Experts of a small language model.
Size: 13 layers, width 160, vocabulary 8192.
Training: a variant of SOAP for the experts, 268M tokens, 4084 steps.
Below are experts of layer 8 (counted from 0) of a mixture-of-experts language model. Rows are named router (the router's row for the expert), gate (a neuron's input weights, with its number), up (a neuron's input weights, with its number), down (a neuron's output weights, with its number) and show model dimensions 0-159. Each number is 128 + 32 x the weight over its row's rms, rounded and kept within 0 to 255. Numbers have three digits each.
After each expert's rows: a language model's description of what the expert responds to. This comes from a sample of Wikipedia text that the model never trained on.

# expert 25
router:087160174145139115112112091140120113187116137172144036172131126131120118073121102110116176148043144111163045187120129178136113148108151102125127123077167163133098156063075145138114180101116114109201137123184097129164129143102147147145132119097147107088186140122141093137128112102085149156146124081191072095072169138141196085155185137120155163115139126109127066176134149105105144128150126126134116120102143115111088106090165176091134066084150141124139171167142150179081130112145158
gate0:144149132108123156098094146174163088147112105121188129090152154111155084092135100111105119160072101190130042140080190126099160165096148171124076122164146152159148111083137137082113102116121080150182134105117045089091133071088149112149086109116098160096189164165116137098091180050125104139147156155158130162119115156214104129113138111118126142127060104119103166122099142138146127086177087141109155138169152156111115064138181139132147142101082131144130106163105089114078103082111155
up0:109116137126155107137089101140125089175182092174135097108137113109095118184143122142136101144100184155098113081092119128077154148142173150081110059110098092139149151145173082126091134127092131145085107113095135110095060086096092059146093055119146114100116158077134115098067154091126151124166132133136169125122114125123155140099192119124108194090070156094106130141104119092088119098156150144137206113169128114078088099096178152149118137189135152139154098191138188159148054147093167
down0:129141089204117115125084113137107137098091143130122156050097124096098070138100085136149156127116176190097186167198062092167128119136150127149173185140179147213117125105098151108106093174097115112121127159137121144175097121136127110149121168092124120134122071119140136161137132126099152122157163090151160134154072122132160120154114146079096156150096105078231072154093172106064105134157158126112139101121068165116153095098121172158096132164117133142126117104145155122065063151144105
gate1:080124077103085124121174116101115173229177129144119156067162134118140137106134092083080147189138111163056133153182082180087140102101153127188085155094176104156098173161152154163073138098141143094119114164123116187158126118089224082126088127114132105083130088109098074104084150121136117163118171160103100113143111089124146160144115138171102149132096070108159090093110159110131135110085117131186130113140137099111109116105113087122187155140117062106170115123143135139086140107110147
up1:067105212205103176186165055160153178110099109111122162159124177175129088127157149132132153126116117096131142119097118153114163160128096142087167128120093109080130101162128119106160156134160096110151119119191170110186129176164093117128111140185115130132129098139086145116122115180175178114156123129065112124146139203138102114159112131078146157135127143124067148128188071111095146103135125150061212115158099088109092145161135114107135146167168174160126134138091191122134101096173151
down1:101121098178115175116106112116085173168068142126109078093145098153112125115126098140160055155124151104108125099133129111084196138111093136106193082177131153112129162105113119147099104174132065120142128099175132059152143086093180109170137088064163151170154171145150112118122145123158166040100124097102085126121121120185080091163076143076114131103058160151056094143150127125150159112160114143103138126147052106086135168121166113101104097078143113164105103124121132133093126069119110
gate2:170137102096143131113091100156131112158133175154189089165106147145095081127123094122113063055063155124176146122174142125071095123078175142148132095165163179144156140146165088182076172110150065125205124149149141119150183136117128166178171147141174151178152110141128146130135102063145139123137171110103128133082154190145120133133165170172194133091132127104153173088129170173149163109167152095114139123171129105071178130136120131071111165090093096127105129131110095122137085133117182
up2:124146093129120127143112099128070137174173174142132111120174086159124085189174102130147121231135165151065111195149156099165194088122114111088105120095088089073149102160112135018156125123103151120117132088136094189128116167205146112171122124111140079164120172194125136111166175138181172150128087110099128171173105125152133158153096163159115123138181144159080179113136141157128101134139190098133100105156128154158139150108149114079133127119141118121131147170148091099137148118145104
down2:150076117150127139113122132123170120108103161124113130119090115081123157103137102118124088086107101128133046094126148137176118127154131142137088099136139070119173117197131131138175152117165096149181050161132081115159146153141119120106083104152129134145154098129119213152132125092104107201087106211153147156150106230115136108054163131176124085150191050116120156150148132078114093095160138099127144150135161109113117143139102158108111046123166105157139126113124071112132098161177172
Description: Pipes, colons and semicolons between column labels in table headers and event listings, such as Pld | W, Event; Heat.

# expert 55
router:086112105127050168172150093091128157147164139146159133131174148141118119172200104122162165149095099162136185168149127157067135149118132147110081157113150141120154163140141087185205202096139123122144089149141131128145120138175161089127115140142121140084129142014134101059100076108120138142102102132150112142148169167142083087130170158138163052178096233132137091136121137099075119138148144098127130098064137092151147134159119095100147115110114145142105103190136145132152120124133094
gate0:064113065086127119117133124127125139081143100113071094149115089127084181147166170089136149128102088149103168167161133165086130155122125088134105122100154180185154119091119133163145138113112163111115113146149192137161109136149114085130132061154060129114142100113128176159084113123178091102075112195140158096150165146086128165240109139128138110122091195098118142194128177122153090119126130079106077187112153077125182118158124163109130139165098126132086099108098119177105110156142180
up0:140123141133123102093087107147116099080139144136194128116146089114085147141150129053093181168095122155142098151102174100111108161119082153139119178144135167191172103115152085091169104132089096106141122088142150098145139143124085112149097117124064187125086165095116196116118095204088069113136149175077182136121136148165103122143205156094094106137103131156122128072071146145104118077142153137126035086137083102125155127165122130083102101159132155151148090159107178143175110155128080
down0:178179185170178203159099159155066116118115145114196129111118169099163127139095154111063107157102177134160158150140122146102130123094075152129144118157110189157192096116145169106129067108114149131122207105114121128163095059163143131104155066155131115162152110109199087131132096156094124123097092146142148071136156128090120154070124149084077079149148123077158096145122125149142175185131173082131091139137165128167118129128143134148131105192072117092078092149133122123134123140176133
gate1:152126117142091133106118107111135058058146120121138094105195066147133129161121071142193153142116113145153112125132075134082148135123121121056107200183155144150167143127072155129156160107170163178121144120149172089095153131118166191160138106157162099070060194117168139112123176110142099100148133158096183114144167165145066148117110154130156156093123113103177107117093134127185126131161188109094132104125117123180192105080090133148124187103112146153185113130118124117182168147093142
up1:131122128117159142111155125138110129136099069167106118131067084116102155113139153148112086134121129115133125149158153060185132184111120157161128124144155154123113116112145094130107182133117151097199142128096071140126127126088138163053130076135139099200080075048075139148074163123167170169111132122110119066116095186104118080165125089156182122152114133132124102100203114153102152135105126097155168218121100092081118167123107197085147149112088095130097122107113164146147099124103051
down1:118105167112167151123088122193085101136123179121082098105191174133133112120169071121113149112126088113138115177099138103123162130131200128140124132130121132135078097105125121087157100108112143134116132121137077085088122102101091110131043144060096120087090136112158093093123172139139060088081099150107137091147113134065134133154119094119090173114160155121172114141109188077136141164092152140107158112160046127180149111078093085124144166093082116109072120170132161132114211170067155
gate2:181054062079090147141165115142111109131078139131121120124111116085119154197098151065157110129141094143123100115091091095140170194096125091127146122111138115091192146130009092156089095120113131133107167120203164114088134162141118105146135090160094147143104095158156150108129101089138119143133135144130128176165200134101155137126173165151141111104110185075115165160080094124173125124146120127111111070131133121198138139174159075112111101091152064141139095119119118146096066162109102
up2:143126133084112144146101117177178118101154068151139129127143087103100131065114138147103109106149146124100121159136100102129112059150157152182090160120087120122142106162146203162133111140140099088183142134144068107188080068139093147201104122099174054109162166133104153154141162129131115083109108133084154051105116105147155130159125085110151073179118101163092148112133085164107183147137103118155168160180094166079092150100165109134157159184132187130155184182154101160117102106104148
down2:107169131187117111160105173161103170141122132115099137118170096127075084110109137118154108181180115166073080161129100105132128139156127165146117142128129122101135115097078106173125147201135075170147128128154125152129158138122134116182163135146090096072114111120155089076120161110126080097058124071084084094190166163092134131084200146089119087116088082165118109144149150094097109147105144067120097152116175101155142106072183091129084110155083175108125078115175148198114178138113097
Description: Final pieces of split words, such as -ance, -ation, -ness, -s, -ed, in reconnaissance, fragmentation, amnesty.

# expert 61
router:113122155146105147123100109117160143152119165133168081215154110118128083098103125120125168134142131098171132128155122101121133156043145086133120123104188138144096174117079132150117212113140116096120190108142119150188120154106144137164072113095116078117176169136194071129124095107073168170165160078100069102086234134133134108148181138134152126147174126150158144160091142107134111141157094132111097121129095125104123145108152137098130085102111129113096141191117136165064083106200184
gate0:103170067170127164164080172135201132152106136144144140175062129114145106124139198133114156159168126123137164104139150090112132131127143101152083110172139138160125124085170146076080143105087192115060138130073144125141162124146105196205132132167101119096144171112112180090176141088150124119135133137151127204164128178080125093176157088170152137131124139143099073122083126132134081167122104124139140112126085165138100088094145140087143132112095113115069172090046072145098125119109089
up0:134106167143143085101095199102058065143117089127139164164137126144130123117138115107188159127102085190108127150166086133128160138165114130124140164136182112187210093125049120112178144100141072167101162119100111123129097103167080112129168121107174129145147116123116128094142136134095162166127128152169075159142160139064134163141185085153157187143156069094087196123148069102135170146127105107106148096139165108119091046084119075128124122121151127177155155173138103134151148103141165
down0:163073146118150098103114121136173127101140125124155173101123142111138153152126143135131113082132145173130123088079138150134157110166116108090081137126122090122134080125148183112134162130094123133111100135158103160158089084110108079182158132133167126048177086104163123131133162121160161152073165114106121133180141117050176149117127090147120152108143133126111097100121185158057129037127109174132183136102066090125079171112070140148095123121173091249159120119124099133118100211138100
gate1:137162140043093147161066075168153152160106104149107153125105072118114147132139189122127195113150110085150141112169146066134191136128103161142155073139088116060098173122111137125110113123125151146181143127120143066130130143165165136111153144124086092110122139114147094160113151169093126165152200127124139155147181115101146121135163170136145167121139140114136132146137084156144180133144126145146079161144167183134100026138181078116139161139108157153056148119101146074143221097146082
up1:103078148140177144140152156162157159103158124148130157082148182155162159109127102153106118105160155141098137138087062151089140088135095168173109117123120111167119130100203182129132115105165105140113066159145136180134119103064113138139103143083143164146118137149077102163170111120125096105153116163120128207100072137148139108134039141123126112053124102131133117056113142110127095142075182062117164130097118069117154142164186135104204140073095096107150118127102116187112154109188090
down1:117089154141083164127122105129131125172121077175119161148105134172121190172182133126101174093143134112187119148102181150098138111148134136121095101134127088135097160161117134157163127107165051165113092091139089088129161168043131175161044093161164151097166084162124126169134134146103137094130100145136135148112143147144112088095153122172179089131138136141119138107138170113103138085149126101126138047181111078167148120121118163087165250061120154107105072120114118116160143116132170
gate2:073141153136117107129158040110150150168136164171171150058082174107156161132088151118146081142124163123069131118150105096120139157157129134142085118161117090143122161135154142124085150100074127130147113176131212134128148077171129137112190101073163149136103116116151124126117156181155152120110210134130153161124157100101041134096091110129047184189127142129115145182154106161125094091105105143097150086067162129130153173178091104112143129162148126146091098128120113074109135075083139
up2:155158132162079101178114105103099125136136133140125124135118132085074155105115112131125131136087132137170056105130072119137098203166097147216158141144122140140096156112150085100154127108129077151102169156128142207125103155105101117162099191181102136093183181128122152134140119134114079079086147169126112106169100089122155110123103101124124108174137128105092092107094131111136151087131093081083184110099097161090109112119108199107178186118205141077097073138070136099068095126134172
down2:177076153140088131171122140160142110133170076143144101175192119115086079131114118195162160118098069126119096145162178130139165136155081137132102168159173178080106077071123139131095158159144153191167103183152102159081098102161101152139075108192134187082198114097124162131071090116156153164150110167119109135106141190112181143110144121149144097121110084138164135090155137119147129166124104102110101147138104084145070132053137109113096149119187121146152172115134159163140130125176098
Description: Pipes before values in sports standings and review tables, and dashes or bullets starting infobox lines like Fire:, Summer (DST).

# expert 23
router:086107151144106156130156061137143161155156149128164125114115108139141143212154138099180138160087119147133156169107166191079146108123166176096094164087155143056135194125131122126128165119138125090129114112116082155105110165152133090125134136063122068118128176128181154119183122114090123135050085172100124109187128115155091195148088073126136179137057139090110097125102146176137128120144167177134081115152165146110141093171138182082122133101142157203122107143093124087158151099171136
gate0:153151109125140084140170098086115128084129125094089175196121163174145127141120100061116143154129088135130124147131189119074100139125159129158084126146162097053149130100102082125146118137156125115104180130119173175074142099144139137113120102068132062147080157151157104076072154104132184110092149104127107067171070081167185187108150119192091127135104144067088133138121142111143119124148114163123195129158121146182166073113147117163132095106144134110160134164117042108110127083150170
up0:128086083124116171157125111112103100157174106116127134134078064091159106125082127065121153149163082151139115105181113111113078155078124155153135166122149130107097166116185157152173068098135151104079073187141140167174142130152147131133151097100073131184105108111170151145066067134137118076110067118164121101153170134164089120174171163114131154148096126165137136094141104132161114127087072161159140164161155175192137094143114069144084179111110163153170093128174055124154149123169135
down0:160067085075167122159135174128132168062138138157101155112112141152095168165052122121080130145113152139083136160082127148172058130160153181157118152085174103120119128107127092127114097166106076126230146079091070096095125066166143168128171162134140147147192128130101081107082118127109119135097137156132143185116126105108163148143125077095129111129146132140044114066064151110106120135128122084145123147109092150113079140105094134120181161146088119134090140118197113113164115114153107
gate1:132075151145159148167169077132110127077184127079129109114139071124069183174197129145094137192128108134144130151123175136055150135074093159066147079139118116130120098092142132095120158095156159095089123116054097129137162126164139080130128149139109100108097144129147103151157072159097104116105086141098146116146097140112116196117105112133094099082099074146135067098085154171112120113066150069152105080073133109085122138159181097088102145164165080124083118099132112123181130091092102
up1:154156110109190145136125080102096130123143181097136147149146146123165149159110146063128092077111166116095142168138119124102141080151087103111146149119154107090075165077116117087113136101089132125113163135120129141133036105158175094122116113070084119162132096120127130207102140162147088077138124120106101157084110073111172144079054090131119089090098133144144077051162145072055105123107126129125117111084087108132156092146172152109126134073123084088113079172078074117133125059115122
down1:112130129118160118090132137122142118163114108138120120155085135115118137085123104166151196058138167091122078093188161081154142146135142148150091128124044123159127078122091177105084139182184109131116148187146123149142067139154169135063118018122124128121098164125086155043089160087108177083135086074116134109129108180153141125091153182131134158106133160123184085159099079141137084150128099122152124182173094168154118174124154126153077128126146163138104156130128127108092151135099159
gate2:124106123143130173106126053138089135179114182054138114129132077080165161124096128101230125140120132140072111102086093186134105123196111162130189113136119155121112180118110138184072105111185130099156141165106122165079115093126147133091152143127146161093125107146065120134173162105135136128162113134110121116149073161161052160180067110065156129127094157072182128142134149126107117128115108141081126126150180157106080157097089134134106126121118103118089088135111135055118196122119129
up2:200189193110143106096127167100094124053058090154062113111200105105107159137128129131137079142197160130077113144113066197124138146149145108119097103135114124142106119133130127083142149163098127142104102119119092110135150138152107127184116096136155125183146130123158134140074096095100142121068059085122156143132115139181141109142121096076185132131111107105121163090172168119055081189186115133162093143155181156078101133131153139135182121103162155122122153087172133126083120086129109
down2:110112114105184069136152150149090102149093140149165079121140133144139063164094129096133155116153151117142091141102148147125056107165131130132147142111076199163117184060141124085105114099156092115031117151103138154140118143142151174192140118101094131153112111128135174150088123103159169122141188154108161151146146116118073150180090166098110170113133193104105185168141091205097072159093136126101124190097104160118119107123065107159140128106178139134158100184188155138143144121176140
Description: Digits and percent signs in statistics, especially demographic census prose, such as under the age of 18, males, households.

# expert 17
router:067106146150158141095108135145089112127133217171089146234142089160135177157168115135187093177130155145108139176145114104117135140065121104138064172149156125113079157158104105161152135099156115078202138092166083081124104181122131115181161145134091061132141104102131160086153109104095183125116113114119117071123131147147057089122125152156158121131134126101137167156137098122112132097135094123099103166142183135117028147111166144080141130103151135094112134104079150124113148103151173
gate20:104085128137164121219188121174152126127158090181123142121078096049161145175167181164092093097113152080098154111067098140088103202139113137116095126104097125213105161131092118139114158133115068133101123145107083096174126095123169105110129165185147115145161150126073148058102108125110152118209084101123176141118124115135161124134101132174125148111157107129135124114138134104078138142139173131074179123127175091135085087115152162102102099099128157090101139058087163122137116135135151
up20:178127090101118105111106156127163098160079122084117141142132156174196146158121124057136186062096142107146189138101105160077119140153120151087103180173114094166080196124087232114192137088102123133166139108147085145056139167134097132085151146136168167101140094131095212112133137121095126150130126111133134128172112124126096099120099100133087113112108150112136155138112131127152135200134108130101063132153218147134142149126140146145127154139197158079135127080131157121090150114081143
down20:168157132143105151114199089111167100117197140116144153031154121165133101149131129117103238118150124065146097094139132096150163122119130140121076081067169155204181129108167163135189126167128106130128119119113091120070078114093073091096218193079142145159135089155158152148117096132124121137143071137147152156135093137117094138150127108084116124109167166129134084156160109106127101086129146189123131126153161123126130110104119146083151130172135126143094127082148074147136084093108121
gate21:158060103167106144116132189132114115134074150147169097124106153105122113119063123117152101184089158123120088117164134176115181140105102119115147108151132186117104135142072135110156182149163053115043111090137093127074146126105108096190197158181121143120125177196187129091154204114110119167067078121107150109109149143113157082160138089126125123153133119095157123097092125112199163101149119118117097086142116111077094099140120092143145218158099136134144089103110104111112134134154104
up21:110081126139140102122158085157139127110144047115099126173163131106110094121121120176122104120123121139129219130153096104110127133124116111115129104151114164065147113174207096171141165152133170153116144117184167167203159098150132141115119099152176134123107110144128119135103053107097135138073104107131066208071148078122097160118117141207168119153127129130116114111120123164165115126135122109107183093075098136168075090143093124166116080142077206152110102190083165128149098131171166
down21:085116154140134163182115147158092109064120189065176178062092107159136139147150093159126170143125131177056120138110105152169167157047174130119143089130113085109133144122096182157127154092176132157164145153113086156196113137174130092141081129121152115139127146134145176135139156119130178095153113142105128144140164150121138098120091088149176160103143112167120121124061161115060105123115173167137170075172146094200211144152173144126132156096117161120114130138121100127059156091125098
gate22:210130110190144106123086160144169104124134100120112141115097078182117114122202182105139113103121122110130161124125163147139162139128203176115134127110126143190133153066144111160183081129147166106153173130185153180141091201155110073097130143133121085128105092086085090122175150129052106099116134089058149158138095123166109154089156105146169096106119071117082153121117189075136094116118147144141110126134145135148091145142139069086158130169120168128164112145125164166111157189131184
up22:133115158098091127080147092088147079069170119133171101122161109121100143140171139185128142155115115171131130149163121079168059137123102174155080112108137145044112096124110090158126108121144140123112134110117121119118096106116112138116104091114078029133077148164071140146158133106158158106102083151162158127201176097097104136065092137194154112121104141107104112076165150039098132055092118098123108132093160117121170092149085138136130124133138133213129068081093143112145132100112156
down22:125133068138102126057136198104166082118149136077137125124176120133123040115131121174090142128096117156099118134084143107132098075114149152196042113148103126115162106165140144164090060126142101181176161133088141157114044087113140153116118109132141096136092101185111096156098134129112133070122089110134108163141132121097107124102148095100133095108157076141087108083157099166170143090168166096107096132105094070069155116162116139164195131157072112159073083136113131110152086114132133
Description: First pieces of words split into subwords, mostly Latinate prefixes like ex, imp, ap, opp, as in exile, apologises.

# expert 2
router:044138106130161129130105121143117125075152119131100135128162085181123142056107126086130135185165119120136127108114103152097126079073201149137086142147135155126131131139088037170126120101107144140234104104127073112108166153099163148157133160109140067168147133106186094103190118107119066143108104094125108149172129157133114122093100101155163123091144091150128130202106134100122128139199124116094087117141126151091132115134112138057171136110188078128146161150091138146073125078180160
gate1:102166170140148142126125138130172147110140124135129073139149058130100132117091177118113077123200131182090130089106153110102168128104148173094091105086118142127171166132131091096128149174074149154105130119146101108085160144088165133180067161164104127152135127104136124139086096081085068092119130071070104161167098160196075104144126073182100132131120149129161134109107116123128148167127057088138088088137099128155156118099121101109144134194141161177128114161125146040133077152149043
up1:148054089125116173121174195098095149094063137138114132075114114092144113120129078100128106163169116107083132164151135179116111136169164114122129079095099074091139159114168122154125156095120099124118125112130172135092134133110173127129097103089181053168107157106092133108226119128093146164121158144161119135130093101136169201044095108112111147097126099105150086121147081074081093113110082154108177121167112116150158125155176072163101110116132106121146067182138162081120168165110145
down1:164082179187177128142140090096101173117115113079084105136173182140160103126149125094108112155084126120111144079096119151154075128172104094106108147125140119149095152142112125077169085205195114131136148147110141080101154080091101077143126119142215129100058185088125143118112100124126158122090123140152175160152103084128149105076149109125167116163125167154074087142163169076127152146121088151117138111088151191122102127058138209097124077123131077123103138158083127095089153135126136
gate2:186101126093121097127093123123120149112158124138148124206149151110116163119114093118174172190143123075118092168072114085138108062141061142079151138128086099142115138145112151139171082146118136102149087059176104136103129071139162075109118149134163146154133118090117112119111078125129157167092060146137087133121095153096095083114082122159126167096072147123050154183142136152157094216042148122112129097132096154108163072122161140109126111108145174122130224108110140133133109131137111
up2:204135109049151143099161108123108150111112069124135106098139085184094176095097093106083158155137188156098133150154146115137129099084178111120165160073127145122140113157173160161123136161154114139122143137132054175083148110082088156118181147098129148089124110153165153145069113099098186106085105085149182131086162091167062086067124105118125082130120137160088141081111127136073080145129127127156130170174139159091142158158115119098149150154122077088171158156070092133165159134173115
down2:094134134170157111168190146125119155125080176108153230130088082167098112103144120098086167187142121152094142123129045119136103124091154179105116132120194128108120100178137133155085127115107110124188055085154133123177136102146146118163095158091147078163106166166147168161177113102143123095142138068102110139154158070100180174086117097131175121116138101193094115152123131149149128186109182138163138145157167123146121121113133145074124112129121182172141103111086116122106172064161154
gate3:122138127073106130162127128153127094073155119065085106115168086109095114074151079140137141185152142113193136142157155148171168125143122157113123095089185152150125190110106101135142136124149097146128177153135103121098169125103124108088103118166126107147110094116217174145138100093108064127092145153069080122178206102130150164125117079158155163116053139068130141165075105161168162125146128169119048147143134100139163081130099132127175111131123143115169129115067095134063107165099174
up3:053095108132132203171135112142146089097155153132084109141091127065122142140115124163083167105133071194094147089149137157117147103088155149166139149159209102146090110135105162140145104140159170155109081133158068156106063093141130150107101146100096101136134088160166149113156148068117093123126132112103120141091172152052106193153074113121133161110114180099107160087123163148143137140149095062157125079080155098086111167093146163091168137148104138130145178140094149092056163121103115
down3:158131108125134213141106166173124095141090109131171145139065125167064226107143108127133157163102158133067150124145123176080162075171131137169114109074139107139205142155142177137138122144104202148195146153091129101125098135128078146118154137134098138120108144107193111125142138163115075141146155184114122158159107139131104145118107124108175107084119104197194072118106158149089089115132106132144131151135159156106100157152088117142105102041127125131192154095159112140089158106141073
Description: First capital letter or piece of a proper name, plus No and 1 as infobox values, such as R, McC, I.

# expert 39
router:101152134129136154114110109144093113129151133233082103171141126099193172088144121105149107133156083180127140112102095051099119127137124102102074174148141102085096160116131106159129161072171158121152097085170056136099172137153144144178136127113102121104167163094143131101152114137178162139069090097084090081087143108167156124146161093200147090092121155153127140174167133139107125138171087099145154161137177110087063165134179070110147106088099079121068126103119113103115142154154167
gate20:138161118099124124124111089125120130176159180139142122106100142173098096107107182115082101139122092121157129120162134108107198075139142145147132108153172151111105164176118075170146139114141155117088155103072119100136126170150147107199192089161135124155173127091135108103169099148091175064111073167182147140137153156156116083080128132174142126131140065074157181048143061171113061166184122174117109103127136129188132102132089040101123136111068100118159127112145110143159117109117144
up20:133134078125183111067106108176141155148081059103123125140162128085207103114168088180125127165130132105132106137112119096153156135146094113099097156103132127066100099152109130115111116128159157196176130122091164191163153077113094123131144157134119093125214096113026129114138138128134137145116164167129086141079092130170178075095091149185093129091124126124120056173166137114082155162066090090159178112121156150136113168133106136156068145132123161168106146147152133155152114105159091
down20:100172083147181126106094131110114147198125110113163117109170158126168052142153139148143158111121135112152157153131152140164082079133121137154193152098165172133095079106120186148128108148103101101139116168111121098188171111150092120167157217153127118084098142090195129152102158155146163136110168116096131145109118133189101130097191121122126066156177113055151128114092089147081151175129138138142150112103114177047111138164116087154133124132188161156129070147081084178135164082124136
gate21:146105210161109127136151119149110145144132095083122133130102136114119188173102149081147126080111112188151130148069154095082122201135098143122160082105129131191083097197144145108142193168165138210136103106134158068118192087108117099184132129141157143098096145109175138122118176115110129097173166145183071114060070076152143126144136126146133150093082145063173134150138141115120084163160109139116131125090113121146066159140134100113125136094121099189153138166097142120143125070090140
up21:137127101120093134173123146138134161140136143087145082101125075179162068138148105195130084123144154108133141139101140073224163152140185149165137126113205076096161164158106130145185079065083145149119063132161121121111117165065167098097145110153162161098130104150132126139127113032107127169118126143107165133118105201129163146077126178130140157112129138179147124182132108124076167124143139153130089182075139156130137094123164177156110116107144139135124081150188113116127132152145058
down21:100129090174108132177115074139133150109098145103220174103176121129169081108136141153087132137138171126133089193084108127117102126128183110173119145116140133125171147175150123120125102122096075086156112138139085082122149187127168128084037129119183150173177159110073113174133109096113136162156115142104106157134081165187112162071055150127198139147129163108179100080106093165114169136110166089127104111125086122123079110173146193136110070106152166133155121138145132138110159114128155
gate22:098113148140116094111121113121145099109142138193122104077089117097108114119143122177160105180181111108137167127138099071107173120167149195165158132127123083140125113113136067129106058077107140073107157112165119091161074090142113094149111142085121175116120146105089119154118143112131131114091145139118098173110154145161177135124127146112128027120100116113035081090115072147184119155178124140112139123162124195128159092105140067116067141074098118188126080113122105181121152121100204
up22:131085149103162152100131119144132179159157112117125137116137076171149071176118106186138100178078169104092139124129168196139136148142164164129144112089139147124121088155106138126086084175145143118114124170190129123104146079157119089162131168144195137176089080081120139128104139099059135078075094155100093121076160088082155105084109078123124161025173146078165121148116159119118077124076109108135162136139095112103172129093071117126117121132153098118173110060143165146137113147102076
down22:107074072122101164164141140110168110129172083137121078136159180098123131166090089111100108171147110162083169104147110169125093074096110147141215166123069153154087107177101102176152068146198064102159083139133139131140154143123150111208126121120145100124144102097157135184072104159146118168107096132130124113155174145137103127088202141190116172094202100128084110146145139146131077125117133152116114080147146098087143169123069112122179127111142139152096099135105131076152123177115137
Description: Word-internal consonant pieces in names and uncommon words, such as sp in Transport, mb in transmembrane, McC in McConkey.

# expert 43
router:088138158161112116099146130111103162184153170136105105216131074146150128142153097102113130141099111099167150116108162135101147147095126139131118150088204163169113140107089123099139241088147117140135151133177111160165123125082116094150096156113153070133174187108177120065110102113105164211151134117120076090079165126136128098188164142141125148133118115134174094098075141122128133134144125113125080123126124133083099113097166133094092032065167201144124131131149191159119130116153118
gate4:087142118172100150149109065103153163136134112115130157088186181074142162138152096126093100162129141132154112126171077168148110147081112165091137122072094063097124091108156097108095170113060160123132172130090117138119095162163175131106182148158128114162126056101109153095117106106141169116138054111109124155174103090090068193098164115096123187139083162137133154143068120134184131121094168116078134163138133165120167124133209077126099122146121140108075103095129132094126180137181111
up4:105099119065062136079145156149130095093146127178050062145144059143168072170123122117184142075153176116101150132083093144133158130126159086085158153103165106100090164075141136166103076161121126133119152101100121082161150129117120095166175136128180153097102079125124143134120150162167114112102133176175106113151081118101139167102148140093142128129222103118099153131188130129101132090098119157163094202154164080175170114142121116163130166131121118160134095109089118120121190173155159
down4:103136112126139163122104148182133192160106145085130191185103072093094152107153155184129126126164174079100136102183118183137131100111127066163177074150099166100123110122120119140166099155099113090155103151159064169139141105097137165123197179137126106166160094131115103178143146149113146094133099154138135139170111108138137147069099161082104081086203189132143099123048106115160163129128103161155217115113136111125076175088101154124099116101165155093140122118093117104114131174111096
gate5:167141105119126160122156155123132148129097080121155143127065195079055136158131125226097195146136098077137181127071098118079176075130174118154076117098157138135101108146154105112159158126150087158079136149144153081060154131127161109219109058113130101149130166094129126157118154121135092143127116106122159126135125147067188128115100133182068116094129136165102138141101096113147071125105129113129105147122144121140142173119137082099103075224144148103093132144133108082081146129123118
up5:083126153131176137103109069138117093146178121114159142081096131132109138100123143082080126154143141060091099116110114186085104099139152145113053091085105150134118145107100099105149169131154117139109141139120119091119155112157142178145112164145162080125080110173161123158068116139130106113127113168083149205036105123120137113102131228120116182121093057159098126085094108131127166116109114143111122146149094218070128135082117096089118154175179162079131145119129103097150100153170078
down5:108106089129105092096108169106095174091113123153143143139150043107109113143097126156088114136110084149115083140119150159125143102090115089146110105117042164136117094092146074090107107136116131072127167141119103171138040169151071155127142139142148092116128119124157051156126121145182096059169119125067113089123117207075142045107063096134142110116145109115129131097121139121121110132149100132092132141147108180120040124144133141161168152148076089103172113193102184120153146135101096
gate6:129150017086141111128117116117108106172056113170126076106151145114114160124183158113165094092131114072126139129141128110054140145075125056105115178170144142102123089140121084101108143099159130175141108107074074072149116148189151152121104120128151108127166130086164147130108169073148118118097152173159134157098144087138112106113099081079124106142172172142106126124143114151104159074114135104114100105141070140100116141088123113159197196112124191147215136086155121109097168094154127
up6:160114148136152127138111160094103135177112139198165141071101105141127095158133143125132139067148171168131103112170111148135064104099115092149174107057082134165120167098145084120130089189179135124113164105114111068051115138128140140134142093122119136129129113093085116146122145195100151169143078145146131169104107127127214111127171125133145124122152102133112074080126098119098113153113149138119172177155103198133086160100134125134173148124061175101084157051049148134048107135136090
down6:120162146202167085147152087136094156131124143114108110150140059151096065126176127187059147108087105195142143153104155091050164157114151148146145178116098091137129140116056072135121074165150147132082191119126143100167144074137081121144134114090130176121164154176200143131137132142131182100140140069133140096093166086116083138126113146069181148138121127125197134139150135108129115134123087206162127134146172146119137192106122172106129084153111123127107101103165136079117131094127112
Description: Table pipes between data cells, especially month columns of climate tables, score lines and empty cells; also had, has, having.